Below are experts of layer 4 (counted from 0) of a mixture-of-experts language model. Rows are named router (the router's row for the expert), gate (a neuron's input weights, with its number), up (a neuron's input weights, with its number), down (a neuron's output weights, with its number) and show model dimensions 96-191. Each number is 128 + 24 x the weight over its row's rms, rounded and kept within 0 to 255.
Before each expert's rows: "comes before" lists some tokens at least twice as common just after its tokens as in all text; "comes after" lists some tokens at least twice as common just before its tokens as in all text. This comes from a sample of Wikipedia text that the model never trained on. Tokens count by the router's weight.

# expert 1
comes before: " |", " 0", "\n", " ", ";", " 1"
comes after: " |", " 0", " 1", " ", " 2", " 3"
router [ 96 117 131 114 182 115 133 113 149 118 116 146 151 123 125 139 182 116  97 114 107 180 124 122 130 127 111 121  79  91 130 131 112 117 132 138 108 124 136 134 143 137 140 130 169  85 109 159 133 117 141 136 101  98 104 119 187 156 144 120  74 126 129 185 104 122  86 114 112 100  98 148 155 117  71 135 128 126 146 137 133 104 153 142 129 121 127 161 112  93 120  90 141 141 128 167]
gate2 [161 123 121 131 178 136 153 133 118 110 157 132 128 123 119 141 122 107 130 148  84 121 113 111 114 166 146 163  74 142 108 133 203  99  98 142 122 121 121  86 112 108 115 138 156 154  75 112 133 145 160 103 126 121 117 100 136 105  81 170 142 149 140 117 144 129 146 119 134 133 130 107 150 128 143 104 145 183 143 156 172 147 107 123 135 162 116 143 109 128 128 139 106 122 170 163]
up2 [151  99 123 132 103 111 126 144 138 135 178 128 116  94 142 138 135  60 112 141 115 128 112 118 112  91 142 121  86 102 112  83 128 109 151 127 118 149 119 120 145 149 162 103 120 119 104 121 106 152 106 123 126 131 139 152 124 118 130 118 130 116 105 178 153 158 158 132 129  89 123 135 133 105 137 144 136 102 135 113 105 139 141 136 143 184 130 166 119 110 160 181 112 114 167 113]
down2 [169 105 136 170 141 140 121 131 124 162  99 137 114 158 123 125 121 170 182 152 100 144  79 134 121 124 122 119 140 161 127 105 153 115  88 150 117 133 158 128  99 143 112 141  93 109 148 140 190 131 130 138 116 154 112  92 136 164 104 138 116 140 102 120 148 121 152 127 115 167 156 124 132 108 157 173 206 119 121 116 122 119 143 149 145 130 140 144 110 153 126 195 145 156 164 130]
gate3 [116 117 144 186 151 116 120 178 144 125 102 142 131 138 153 115 122  86 134 148 143 129 104  67 127 138 124 113 138 161 118 130 133 100 168  86 114  99 115 115 189 124 126 115 111 120 132  75 153 116 202 125  81  74 131 114  81 122  91 124 141 109 126 139  99 145  91 112 131 145  96 131 130 140 171 135 118  81 143 115 123 135 132 167 132 146 100 136  89 155 114 158 119 180 133 106]
up3 [111 138 139  89 135 115 138 103 120  93 168 147 144 143 135 120  86 125  82  93 133  96 155 131 123 127 128  88 128 103 131 114  86 125 134 134 117  80 162 197 127 164 107 135 134 105 141 157 110 128 132 128 132 148 138 131 123 127 143 135 171 126 160 137 102 157 147 148 105 151 124 130 173 110  83 160 125 136 154 130 116 103 110 122 105 141 129 117 119 152 123 146 107 115 125 151]
down3 [135 114 131 138  73 122 139 116 161 147 111 109 146 122 129 128 145 129 128 147 121  99 106 175 111  95 134 155 154 112  80 164 167  93 115  84  76 124 121 126 120 122 145 160 129 174  97 113 149 108 155 138 142 134 146 100 133 134 125 128  89 163 134 156 164 147  70 107 139 134  96 107 163 121 112 167 162 146 114 148 136 119 108 185 135 111 118 128 117 118 107 142 120 102 138 152]
gate4 [132 142 130 158 121  97 131 167 143 113 128 120 123 151 146 202 141 135 116 143 153 114 112  87 109 129 121 123 121 161 150  92 137 114 121 137  76 149 123 131 137 103  99 142 147 138 123 105 105 125 120 133 182 150 146 120 121 102 171 134 134 150 154 163 125  96 143 129 110 160 124 145  81 118 154 102 107 161 164 115 149  77  83 150 113 107 156 106 145 133  55 136 120 145 126 117]
up4 [132 100 111 155 139  94 117 112 100 135 158 116 112 170 185 178 127 113 117 136 108  74 109 107 135 129 151  90 140 152 146 110 160 155 143 131  62  89 134 177 145 111 156 135 114 104 104 172 176 143 124 109 133 125 139  96 202 112 144  96 168 113 158 165 113 135 104 101 105 148 118  99 135 147 143 116 119 149 154 133 113 106 122 100 130 134 140 158 108 103 127 139 110 120 155 134]
down4 [126 183 144 136 145  96 150 127 133 180 165  94 117  84 158 122 146 109 144 156  89 138 137 104  97 126 149  87 174 135 140 132 124 109 150 123 130 111  82 149 128 138 116 113 102 177 104 160 122 123 122 177  95 115 121 116 138  97 146 152 127 155 124 131 126 122 140 129 132 147  94 113 128 100 142 107 118 108 128 132 135 107  94 169 146 120 147 136 123 116 129 156  90 145 159 132]
gate5 [ 97  94 102 124 123 120  98 159 145 142 114 126 111 153 114 126 116 115  95 163 123 148 151 145 166 156  92 167 131 110 137 118 170 126 113 155 170 124 138 125 121 109 163 160 155 134 114 137 185 116 149  91 187  76 122 162 135 118 155 155 122 125 106 136  95 130 120 151 100 136 179 120 158 136 132 134 146 137 156 150 163 141 110 168 106 146 138 105 110 149 105 120 116 122 121 119]
up5 [107 131 130 148 154 102 117 153 147 128 124 149 119  85 155 102 139 115 101 106 137 123 143 143 180 135 143 118 145 146 111 152 108 110 119 132 145 133 132 122 160 160 108 159 161 125 151 126 161 130 139 107 106 128 147 150 154 155 149 127  84  98 112 157 152 128 112 123  85 135 101 132 150 125 173 144 128 100 118 147 136 124  98 108 106 111 106 137 135 132 133  94 137 136 129 156]
down5 [140 155 180 103 118 128 152 162 165 122 142  73 163  97 135 175 142 137  94  84  87 141 136  83 121 143 161 154 144 118 115 165 118 169 118 153 143 126 103 145 140 139 152 152 179 137  98 124 154 107 137 102 136 139 142 111 159  90 115 150 121 138 140 102 107 119 117 104 139 143 126 127 139 123 134 128 134 118 140 101 120 139 116 162 108 156 103 154  66 111  98 162 133 165 111 103]
gate6 [142 120 153 120 144 139 144 151 145 128  63 140 138 110 109 145 120 135 125 102 104 117 109 110 129 139 113 125  93 144 135 142 125 143 106  78  78 139 164  86 129 152 107  97 117 106 112  78 121 139 132 161 149 141 126 105 149  93 127 116 105  98 135 147 144  84 144 140 129 104 135  63 112 131  94 110 143 123 150 120 149 147 129 134 150 120 141 133 105  60 109 126 136 136 179 155]
up6 [123  97 154 112 124 148 104 146 178  82 155 181 134 116  88 112 158 137 141 135 119 114 107 117 167  92 111 130 117 161 186 115 131 178 109 158 131 125 169 160  88 149  84 134 102  85 139 158 116 109 131 136 146 134 101 116 134 131 144 136  98 133 147 118 112 122 142 119 122 128 108 129 134 130 144 112 144 149 107 178 185 138 156  88 168 104 134 139 119 125  83 143 111 151 135 122]
down6 [ 92 116 135 131 145 173  68 115 141 130 117  91 175 135 143 114 106 129 146  78 130 119 139 141 103 112 131 132 122  65 145 148 129 151 128 126 128 113 172  66 162 133 121 107 136 135 147  96 155 116 128 116 104 135 107 111  98 134 117 127 107 138 121 111 149 130 117 112 157 130 103 150  83 126 139 100  97 181 140 138 142 150 148 178  91 107 147 122 126 153 167 120 121 104 159 128]
gate7 [161 120 140 131 148 116 126 101 139 111 121 158 122 115  86 112 138 129 142 136 100 143 132 134 150 123 130 153 176 116 134 112 153 125 123 141 104 174 159 181 138 112 114  96 147 119 156 109 116 158 144 142 162  91 158 101  88 131 160 121 128 117 102 125 155 151 116 122 103 150 126 159 170 117 144  91 187 130 127 115 130  97 135 134 118 157 180 110  89 137 170 145 137 111 169  76]
up7 [108 133 104  52 151 121 140 134 118 185 115 123 117 183 160 132 132 121 103 125 142 130 150 119 147 138 103 133 143 141 121 113 118 158 116 133 123  99 127 105 123 115 134 129 127 140 123 129 133  82 176  97 180 134 108 147 165 158 114 125 131 135 149 106 114 116 122 126  87  96 126 106 142 110 140 104 147 137 128 166 152 117 147 153 105 129 115 144 135 121 166 121 118 141 177 105]
down7 [125  97 132  98 105 119 127 104 134 121 111 140 137 126 115 123 111  92 127 133 129 115 175  94 122 112 175  86 133 167 111 142 133 102 156 144 121 153 121 133 123  95 152 138 129 128 141 159 119 121 151 173 119 174 136 139 119 153 123 155 139 162  91 128 119  54 132 117 119 158 142 129 159 147 130 184  99 129 140 147 111 154 123 144 132 109 161  78 126 140 113 110 121 158 107 100]
gate8 [ 98 117 109 126 139 124  86 136 162 135 145  90 137  91 150 142 125 138 144 135 154 130 128 128 105 123 102  71 111 140 126 120 108 104  82  82 126 138 138 112 100 179 148 148 139 138 112 129  99 119 132 102 102 146 128 149 186 114 129  97 176 154 150 144 154 122 131 146 102 174 121 118 118 106  91 138 170 170 148 115 133 123 168  88  91  96 105 125 155  99 138  81  89 129 146 112]
up8 [112  90  98 110 110 145 129 144  98 154 116 120 180 150 102 148  98 111 120 133 161  99 115 131 131 117 115  99 151 123 123 147 119 126 106 100 122 175 153 113 120 100  98 140  98 123 142 118 144 150 133 112 121  97 142 123 138 124 136 123 110 109 142 184 164 113 103  85 131 132 100 113 111 116 103 158 129 115 162 112 131  77 119 150 138 131 144 137 141 111 156 136 159 132 148 116]
down8 [ 98 128 102 132 133 105 138 150 153 147 151 161 168  78 119 123 129 158 133  78 143 126 116 146  98 129 138 132 107 101 169 126 157 145 125 123 133 128 128 144 140 187 135 116 101 130  96 117 158 118 142 131 129 110 104 148 113  83 163 157 177 133 125 153 131 159  83 177  82 124 171 150 120 116 116 136 135  77 129 125 153 172 144 106 107 118 139  98 150 122 109 106 109 154 113 162]

# expert 10
comes before: " ", "\n", " 0", " 1", " 2", " 3"
comes after: "\n", " ", ")", "%", " 0", " —"
router [102 139 103 124 166 103 152 139 136 117  74 152 179  84 109 141 128 118 140 153 132 120 128  94 153 145 123 101 126 139 126 136 110 136 120 152 154  94 159 175 125 104 115 140 134 114 111 150 162 121 124 117 152  85  90 148 115 125  83 132  89 158  98 136  92  89 108  94 150 106 126  71 126 159 117 119 140 120 117 103 116 130  97 138 126 125 146 111  68 119 110 136 134 146 140 121]
gate5 [103 103  96 125 125 206 151 112 127 130 121 105 148 108 129 124 131  99 114 142 129 125 133  98 115  71 120 111 172 131 150 143 100 147 117 128 114  99 116 127 126 116 129 142 107 129 115 116 134 146 158 154  76 139 117 168 146 105 124 131  85 125  76 102 147 111 122 121 101 105 149  92 193 131  90 134  94 119 114 145 158 182 166 147 121 211 135 135  91 133  51 151 140 121  93 133]
up5 [113  70 132 126 138 156 174 156 125 115 118 103 123 125 125 133 172 151 120 124 161 160 103 108 143  91 171 148 144 123 142  73 128 100 150 116 121 165 137 104 151 116 120 114 111 135 125 143 140 147 115 117 140 121  81 117 156  89 138 140  97 139 113 132 103 168 164 104 122  79 122 117 166 136 208 139 138 128 179 162 121  91 150  92  94 135 164 191 115  93 116 133 117  90 145 156]
down5 [112 132 143 174 147 117 132 147 161 133 126  70 125 113 131 141 159 111 149 149 137 122 138  77 140 141 122 135 142 123 130 122 101 119 102 145 108 123 149 118  97  97 133 132  98 146 131  78 109 147 180 111 118 147 140 130 189 136 154 119 127 155 132 136 116 163 115 110 120 128 105 140 145 157 156 154 101 133 163 162 151  69 144 171 134 113 137 126 130 139 136 141  88 110 119 132]
gate6 [111 138 108 138 117 160 155 125 121 115 149 113 136 123  75 139 153 153 108 149 101 113 162 145 147 120 105  79 158 171 122 115 144 125 119  86  89 129 105 163 156 125 147 153  98  97  94 121  85 132 130 118 125 102  72 142 109  75 104  79 113 120 117 113 142 119 101 153 128 157 157 109  85 171 121 130 123 126 159 130 150 138 116 110 138 153 111 140 114 155 100 112 110 126  98 128]
up6 [174  95 135 144  97 121 167 117 150 129 152 102 151  82 111 118 117 147 126 107 112 120 101 127 120 132 125 133 122 135  82  99  94  94 117 119  76 156 129 139 115 110 128 126 112  96 137 124 111 110 121 133 109 107  98 111 133 106  99 134 157 112 134 116 115 160 111 166 114 115 123  97 124 149 111  78 150 159 120 154 136  97 153 168 148 154 147 122 107 138 167 173 120 128 132 126]
down6 [134  93 141 135 160 121 106 128 111 165 130 142 132 160 141 149 139 115 140 152  97 120 123 140 127 133 124 103  78 140 162 113 155 155 129 122 130 132 115 118 149 171 117 147 134 121 119 186 162 129 138 127 111 126 162 150  81  80  94 106 157 154 133 150 113  88 146 142 155 119 156  88 156 118  78  96 116  94 151 140 155 189 114 117 113 134  95 166 101 129 148 109 165 129 102 100]
gate7 [102 130  79 157 136 147 113  48 110 145 124 114 154 116 146 114 111  73 106 125 163 169 110 143  99 126 115  74 115 131 122 139 127 139 113 146 109  76 127 106 118  79  93 142 149  87 133 133  97 154 124  85 101 140 162 121 118  95 166 102 103 115 135 183 176 161 116 139 178 102 140 100 133 125 165 135 155 120 144 103 123 157 134 120 127  93 147 146 107 110 138 141 122 150 134 104]
up7 [134 135 159 149  64 137 138 162 105 105 115 140  72 137 115 106 152 175 136 105 120 137 150 141 131 122 153 113 122  79  67 112  94 116 122 135 136 103 151 173 100 155 140 109 130 137 160 135 129 103 127 130 127 126 109 144 150  95  96  94 137 162 110  87 124 121 115 131 139 145 181 138 108 136 120 139 109 125 153 122 126 126  81 124 123 160 139 171 167 161 156 132 133  95 139 126]
down7 [160 113 122 132 138 140 156 109 145  97  92 123 132 121 131 169 124 106 120 147  81 133  83 148 153 149 126 119  88 141 131 160  85  89 128 140 138 145 168  91 156 137 121 168 125 120  86 153 117 160 109 117 132 113 139  93 145  76  97 144 134 136 123 129 150 171 145 136 146 118 128 106 148 154 119 130 153 107 109  78 129 133 183 135 117  81 139 112 100 128 193 115 158  83 170 123]
gate8 [159 127 122 107 155 116 121 125 133 134 125 129 125 121 135 157 112 169 128 165 148 154 119 156 130 109  92 118 162 122  96 149  97 111  97 146 120 116 134 119  74 116 105 157 118 163 130  90 122 193 120 118 138 135 163  86 159 109 121 128 147 165 150  87 121 127 115 151 130 150  74 122 110 161 134  81 173  73 144 104  81 134  82 171  95 104 114 147 119 116 170 107 119 127 139  61]
up8 [102 119 129 140 134 110 111 136  91 141  77 108 162 108 153 139  96  99 155 108 100 122 157 178  88  80 146 141 154 128  82 123 150 130 170 125 131  91 104 135 108 149 130 149 139 117 144 111  96 136 116 126 135 125 150 109 153 126 127 116 148 126  98  91 133 134 154  99 118 150 141 149 128 135 149 132 113  73 118 144 155 108  86 142 112  95  98 130 166 130  70 104 141 182 143 104]
down8 [149 139  93 159 140 111  73 133 143 107 123 131 174 139 127 112 124 155 144 149 149 148  97 174 145 112  68 110 171 135 122 101 132 145 112 149 122 120  88 126 120 122 126 129 144 139 127 143 145 145 138 117 149 145 122 139 114  91 117 141 170 132 176 150 104  57 124 122 101 129 133 120 140 162 116 140 151 116 133 120  94 143 120 158 191 170 107 119 160 152  80 103 118  86 158 121]
gate9 [118  79 136 103 150 127 134 139 130 106  99 113 126 115  93 143 132  83 108 148 135 115 104 137 190 167 119  98 100 108 123 116 124 167 125 111 153 112 136 136 115 121 163 107 163 157  93 109 106 135 140 113  94 120 117 167 136 120 155 174 151 133 183 131 160 146  65 105  98 124  88 117 101 126 147 141 143 129 139 154  81 145 118 134 101 110 145 104 156 100 119 164 169  90 140 173]
up9 [136  92 149 122 141 176 110  97 139 130 136 140 149 123 100 111 124 167  95 142 159 117 132 149 148 151  97 165 102  99 109 156  79 152  99 151 121 138 125 134 159 127 116 120 100 153  96  96 166 110  90 121 109 114 105 140 108 162 145 148 157 136  86 123 144 141 121 156 104 140  97  93  94 129  89 111 133 118 169  93  99 140 148 130  90 162 146 151 140 117  80 122 144 133 163 173]
down9 [ 89  81 123 147 114 134 131 116  98 120 149  82 170 109 108 172 133 150 150 180  90 119 112 128  97 109 134 113 185 120 113 141 148 142 167 135 118 134 103 155  90 109 119 128 120 144 127 114 116  93 106 149 112 154 159 148 149 107 151  81 117 149 131 111 140  89 153 114 154 121 145 167  60 106 107 152 130 114 118  83 134 130  96 109 146 138 147 141 151 155 163 203 110  95 155 125]
gate10 [145  75 116 163 125 130  79 159 156 110 112 109 148 144  82 123 118 112 116 151 121 110 169 118 101 128 134  66  72 187 150 144  75  85 138 115 142 122 127 160 169 137 121 164 102 157 163 138 106 108 137 100 135 128 131  98 169 130 165 158 125 124 112  87 142 138 104 145 175 158 120 169 133 134 117 148 138  88 141 144 126 137 103 113 118 148 119 132  88  91 114 124 118 100  91 113]
up10 [120 106 158 165 128 102 176 110  82 122 138 128 114 105 138 136 140 113 145 125 113 149 122 153 103 158 130 142  93 108 140 181  79 142 146  88 147 147 161 128 108 115  69 108 181 121 121 103 142 113 138 112 148  68 144 157 113 130 144  86 140 115 134 132 106 121  71 164 133 129 133 128 104 122 128 106 107 105 128 113 134 156 139 110 136 132 143 116  92 135 108 162 173 112 128 150]
down10 [ 90 129 132 119 135  87 152 113 137 143  78 129 150 175 125  79 127 132 165 103 104 117 115 114 110 143 128 126 148  96 144 130  79 112 105 125 110  99 130  92 149 133 105 146 112 122 105 128 111 158 102 104 149 163 134  98 154 116 146 105 136  99 147 142 153 114 134 118 100 105 144 113  98 103 153 121 137 121 125  94 157 177 154 158 161 117 138 138 140 151 102  97 125 106 162 117]
gate11 [153 134 107 131 119 140 161  85 173 143 126 149 137 137 112 147 142 143 132 120 126 141  89 152 132 140 123  72 107 129 106 104 132 101 118 150 127 158 139  82 153 131 142 150 119 121  97 112 111 122 129 108 141 126 152 120 114 119 131 149 149 148 139 125 145 132 133 110 138 127 168 155 137 111 141 140 158 141 106 140 126 121 158 103 115  98  82  99 124 145  90 127 124  95 131 131]
up11 [144 107 157 134 156 127 140 148  78 132 139 124 136 121 131 179 107 134 109 102 137 122 132 142 120 123 141 143 191 164 112 121 113 126 156 139 157 136 163  98 145 144 139 140 140 155 140 100 143 108 131 143 132 110 134 121 139 111 129  73 138 114 133 150 133 144  93 124 135 137  66 124 123 149 150 135 136 148  97 134 140 155 126 124 178 178 160 181 118 103 165  85 122 165  93 102]
down11 [155 124 136 149 125 133 133  67 138  99 114  97 112 141 150 172 146 141 126 143 136  78 145 119  93 102 137  80  79 129 132 146 120 132 173 120  93 147 139 128 184 119 112 153 110 152 143 160 105 128 147 108 107 139 163 124 133 133  81 137 165  83 132  81 143 138 183 107 110  89 145 124 122 124 126 144 114 139 148 120 132  84 146 127 139 115 158 147 193 141 147  93 130  99 122 150]

# expert 21
comes before: " |", "|", " the", ":", " ", " office"
comes after: " |", ".", "\n", " ", " (", "-"
router [115 127 116 130 153 109 137 125 130 116  91 184 165 122 173 128 167 151 111 100  88 168  97 123 142 112  95  83  76 116 140 136 158 117 164 138 117  88 145 115 147 147 116 175 158  97 104 165 163 124 144 133 127 133 111 131 156 177 138 115  74 173 140 127  96 106 128  72 142  65  80 102 159 135  81 159 120 127 109 135 137 105 122 113 115 145 116 146 111 114 126  91 130 144 128 123]
gate10 [ 76 108 147 115 117 111 143 119 119 125 111 107 162 109 103 144 175  87 126 153 113 116  99  91 116 151 162 125 171 154 106 115 131 104 139 134 122 102 146 149 151 111 121 143 109 105 146 130 100 122 145  87 162 138 121 132 105 131 108 185 136 156 115 139  95 117 141 102 122 107 150 122 169 134  98 124 161 135 143 105 155 114 181 138 135 124 156 147 164 139 151  92 153  90 155 120]
up10 [ 99 146 114 121 144 151 131 107 131 125 127 152 111 134 120 123 125 142 117 131 154  88 171 119 114 108 166 143 108 130 154 157 185 140 140 136 154  87 143 158 119 154 115 104 134  82 112 116 136 140 123 115 110  97 143 193 104 123 103 108 129 155 179 180 158 110 102 116 158 103 132  96 123 129 121 131 156 145 115 145 131 155 119 120 118 115  98 154 102 138 115 149 143 128 106 129]
down10 [106 127  91 150 125 156 130 111 136 131 140 132 138 148  97 143 107  96 154 119 116 132 162 136  90 132 132 166 155 113 126 124 125 110 116 117 153 137 129 131 119  88 124  74 122 113 123 166 129 205 146 121 110 136 116 150 127 162 143 120 157 165 130 125 162 112 165 111  73 115 138 134 112 112 101 133 139 128 152 134 131 174 119 132 149 171 136 127 117 134 121 142 123 109 125 151]
gate11 [ 97 115 136 150 125 127 129 132 117  94  76 160 117 123 135 134 144 128 133 127  83 142 134 135 140 129  94 141 118 165 144 166  96 107 125 101 113 109 102 162 139 142 101 112 161 119 102 146 104 168 152 155 188 152 105 153 145 125 135 188 115 101  74 132  91 117 141 122 152  77 111 135  81 101 128 148  87 122 126 129 110 127 121 127 154  97 115 161 119 115 144  90 126 107 121 152]
up11 [125 144 126 161 122 111 118 117 140 115 126 111 130 119 109 117 103  89 134 139 147 142 172 128 126  86 128 100 117 112 155 135 107 113 108 131  93 118 136 128 111  92 147 106 165 125 152 119 123 167 145  87 112 111 110 133 108 157 148 190 140 108 109 147 125  88  90 129 101 165  85 117 112  83 133 163 135 143 119 138 125  98 152 119 113 149 123 132 170 118 136 161  98 146  92 126]
down11 [143 138 124 147 129 119 102 157 124 117 106 109 129 144 128  85  89  95 159 156 100 132 144 136 123 107  91 122 152 130  94 151 116 152 127 154 135 124 129 118 128 165 134 120 108 116 119 136 150 165 139 113 130 124 136 109  88 150 117 123 153 105 111 139 105 120 156 106 146  61 161 141 154 130 132 117 166 141  96 120 139 134  87 136 105 100 138  93 113  89 151  86  39 174 125  74]
gate12 [140 139 121 100 134 110 144 149 162 138 139 144 143 128 136 130  96 159 141 123 120 116  99 130  99  88 128 146 141 132 112 148 120 134 104  98 162 135 149  91 159 166 137 137 101 119 133 132 108 127 116 140  99 119 108 147 116 110 170 126 129 191 116 145 167 126 120 107 128  89 152 140  95 111 138 118 138  97 116 139 164 130 139 150 118 106 157  73 106 116 159 123 138 113 176 119]
up12 [ 94 134  83 153  99 163 117 113 167 119 121 159 117 137 109 146 109 136 124 149 151 118 120 152 137 118  95 118 116 164 133 115 147 130 124 154 128 115 163 132 157 100 102 126 101 113 155 103 151 152 127 165 120 145 143 165 153 178  86  91 121 122 138 204 106 177 126 130 109 114 116 106 126 102 102 125 125 135 176  77 129 106 106 171 105 111 146 133 120  87 109 137  98 175 119 106]
down12 [101 108  98 147 116 100 152 121 107 109 125 117 151 180 136 141  97 125 146 126 118 119 125  82 124 119 114 163 142 118  93 129 149 198 130 119 131  99 151 146 173  93  80 145 134 114 175 118 135 154 160 139 141 141 143 127 137 145 127 102 148 113 128 114 108 136 139 143 127 153 141 104 132 138 162 156 182 134 148 133 126 102 121 185 106 106 153 139 119 126 125 104 110 160 116 111]
gate13 [ 97 109 120 136 182 157 120 123 113 105 149 106 128 111 126 141 158 128 121 107 119 104 106 126  89 126  71 112 141 178 114 166 182 125 134 138 104 132  89 164 130 150 131 123 100 138 130 142 126 155 165 122  94 139 163 166 122 122 193 192 131 151 141 109 127 139 156 141 135  70 143  80 127 143 142 107 129  96 142 124 120 127 117 112 127 118 112 149 130 124  91 140 126 152 139 148]
up13 [ 62  84 116 100 109 106  98 121 129 136 106 151  98 172 146 122 135  90 137 121 142 153 104 117  97 118 137 114 147 152  94 137 153  95 102 130 114 134  98 158 125 123 130 118 110 132 184 150 100 109 130 120 169  92 135 152 136 102 138 125 177 141 102 119 111 104 138 125  84 150 104  99 171  97 121 101 133 118 151 135 102 156 105 114 129 111  89 142 107 179 124 157 103 137 138 142]
down13 [152  97 166 153 177 134  92 157  41 173 173 110  98  83 115 156 145 125 105 146 180 124 131 145 162 137 134 115 152 101 140 129 160 148 127 168 102 126 129 143 136 158  77 139 102 136 145 128 121 153 130 100 128 119 164 112  91  69 189 127 133 144 130 142 176 109 128 153 109 141 100 141 153 118 114 150 143  99  90 113 114 165 102 167 134 156 107 144 143 109 106 141 133 117 150 127]
gate14 [112 149 104 151 103 116 142 114 151 118  84 143 123 129 136 115 106 114 112 118  92 107 101 141 119 121 128 123 131  86 119 116 116 131 137 110 116 115 138 130 115 113  99 131 141 164 184 118 101 123 182  96  90 135 141 138  74 157 155 123  97 135 153 129 106 143 117 111 114  76 160 114 118 132 152 118 133 146 154 120 149 119 116  60 150 148 142 132 131 161 138 130 141 149 183 126]
up14 [109 123 140 135 141  85 110 148 122 139 126 108 178 131 181 137 117  57 113 134 128 116  77 128 131 140 176 123 148 154 146 141 126 108 118 125 143 136 137 179 112 149 128 138 124 149 113 159 167 143 127 136 120 137 121 155 177  94 113  87 111 128 120 194  97 127 137 131 138 144 117 123 108 130 150 119 178 113 169 129 126 130  84 114 101 205 149 129 137  89 125 107 161 113  86 142]
down14 [107 130 138 120 132 106 134 151  57 124  98 126 130 169 126  92 111 131 129  74 146 131 111 123 100 163  90 120 118 145  80 180 130 128 146 119 157 137 136 151 117 111 156 149 132 194 107 121 107 137 128 108 132 132  94 129 121 123 108 164 123 150 126 106 109 145 168 130 119 175  97 126 114 110 132 105 125 131 156 139 144  99 102 151 146 132 152 114 157 107 113 149  77 134 178 185]
gate15 [195 125 115 124 127 152 108 138 148 150 122 157 168 129 158  83 111 147 121 156 102 176 145 114 131 139 121 119 132  99 118 103 143 116 124 130 147 135 110 141 171 148 148 133 130 151 117 195 146 152 114 142 153 131 171 118 121 115 101  99 149  96 160  95 121 149  60  91 127 149 103 118 129 117  94 134 156 114 178 158 194 131 128 124 152  92 150 135 115 128 131 132 118 158 113 109]
up15 [159 160 138  90  91 148 158 132 120 175 103 140 159 132 129  95 135 129 116 100 137 143 161 161 140  97 154 158 132 103 129 119 116 127 125 166 155 158 131 131 115 123 107 153 118 122 126 110 173 116 108 117 151  75 134 124 110 147 107 165 140  94 169 115 125 155 115 135 107 122 137 142 125 121  91 135 130 174 183 137 112 165 137 104 136 149 126 129 117 124 157 137 156 108 142 127]
down15 [114 118  88 135 143 128 169 135  96 138 113 149 124 122 138 151 117 113 130 116 169 135 137 131 135 115 117 137 135 151 154 127 116  86 126  97 150 152 170 141 168 168 104 115  91 163  95  97  98 132 138 100  94 162 122 197 102 164 157 112 131 133 129  99 123 131 155 116 170 109 123 182 140 136 165 170 156 146  91 143 115 117 106 141 180  96 165  89 139 142 110 135 127 110 148 126]
gate16 [100 136 187 106 149 134 126  93 143 163 120 145 136 115 149 137 178 100  86 108  99 160 124 105 114 154  97 111 150 113 117 134 141 144 128 133 106 128 124 153 125 170  94 109 116 175 124 120 130 140 150 145 107 114  76 149 151 117 132  81 143 119 111 122 133 111 137 100 104 127  82 128 108 146 165 130 172 116 113 122 125 118 103  94  88  80 128 125 139 148 120 107 153  59 123 106]
up16 [ 69 122 128 148 132 147 143 113 128 157 136 122  87 124  87 139 117 107 122 146 156 151 135 141  98 127 151 134 158 124 135 103 125 108 116  94 185 144 155 118 126  97 166  98 136 146 152 136 135 119 111 140 160 136 169 159 188 144 157 103 138 182 122 107 119  86 119 178 119 127  91 155 175  99 152 165 114  99 131 134 155 105 106 142 165 124 106 120  95 119 167 104 119 117 120 128]
down16 [151 127 138 130 128 127 116 157 121  88 160 168 194 173 107 123 105 145 150  98 163 108 132 137  91 134 108 125 118 131 157 132 105  96 142 113 110 135 121 131 180 167  95 125 132 138 135 129 122 140 154  89 145 137 143 122 127 109 115 120  96 153 167 172 133 114 123 167 128 108 142  78 154 124 112 133 144  95 130 153  97 114 125 167 101 133 125 134 150 140 114  91 156 128 133 170]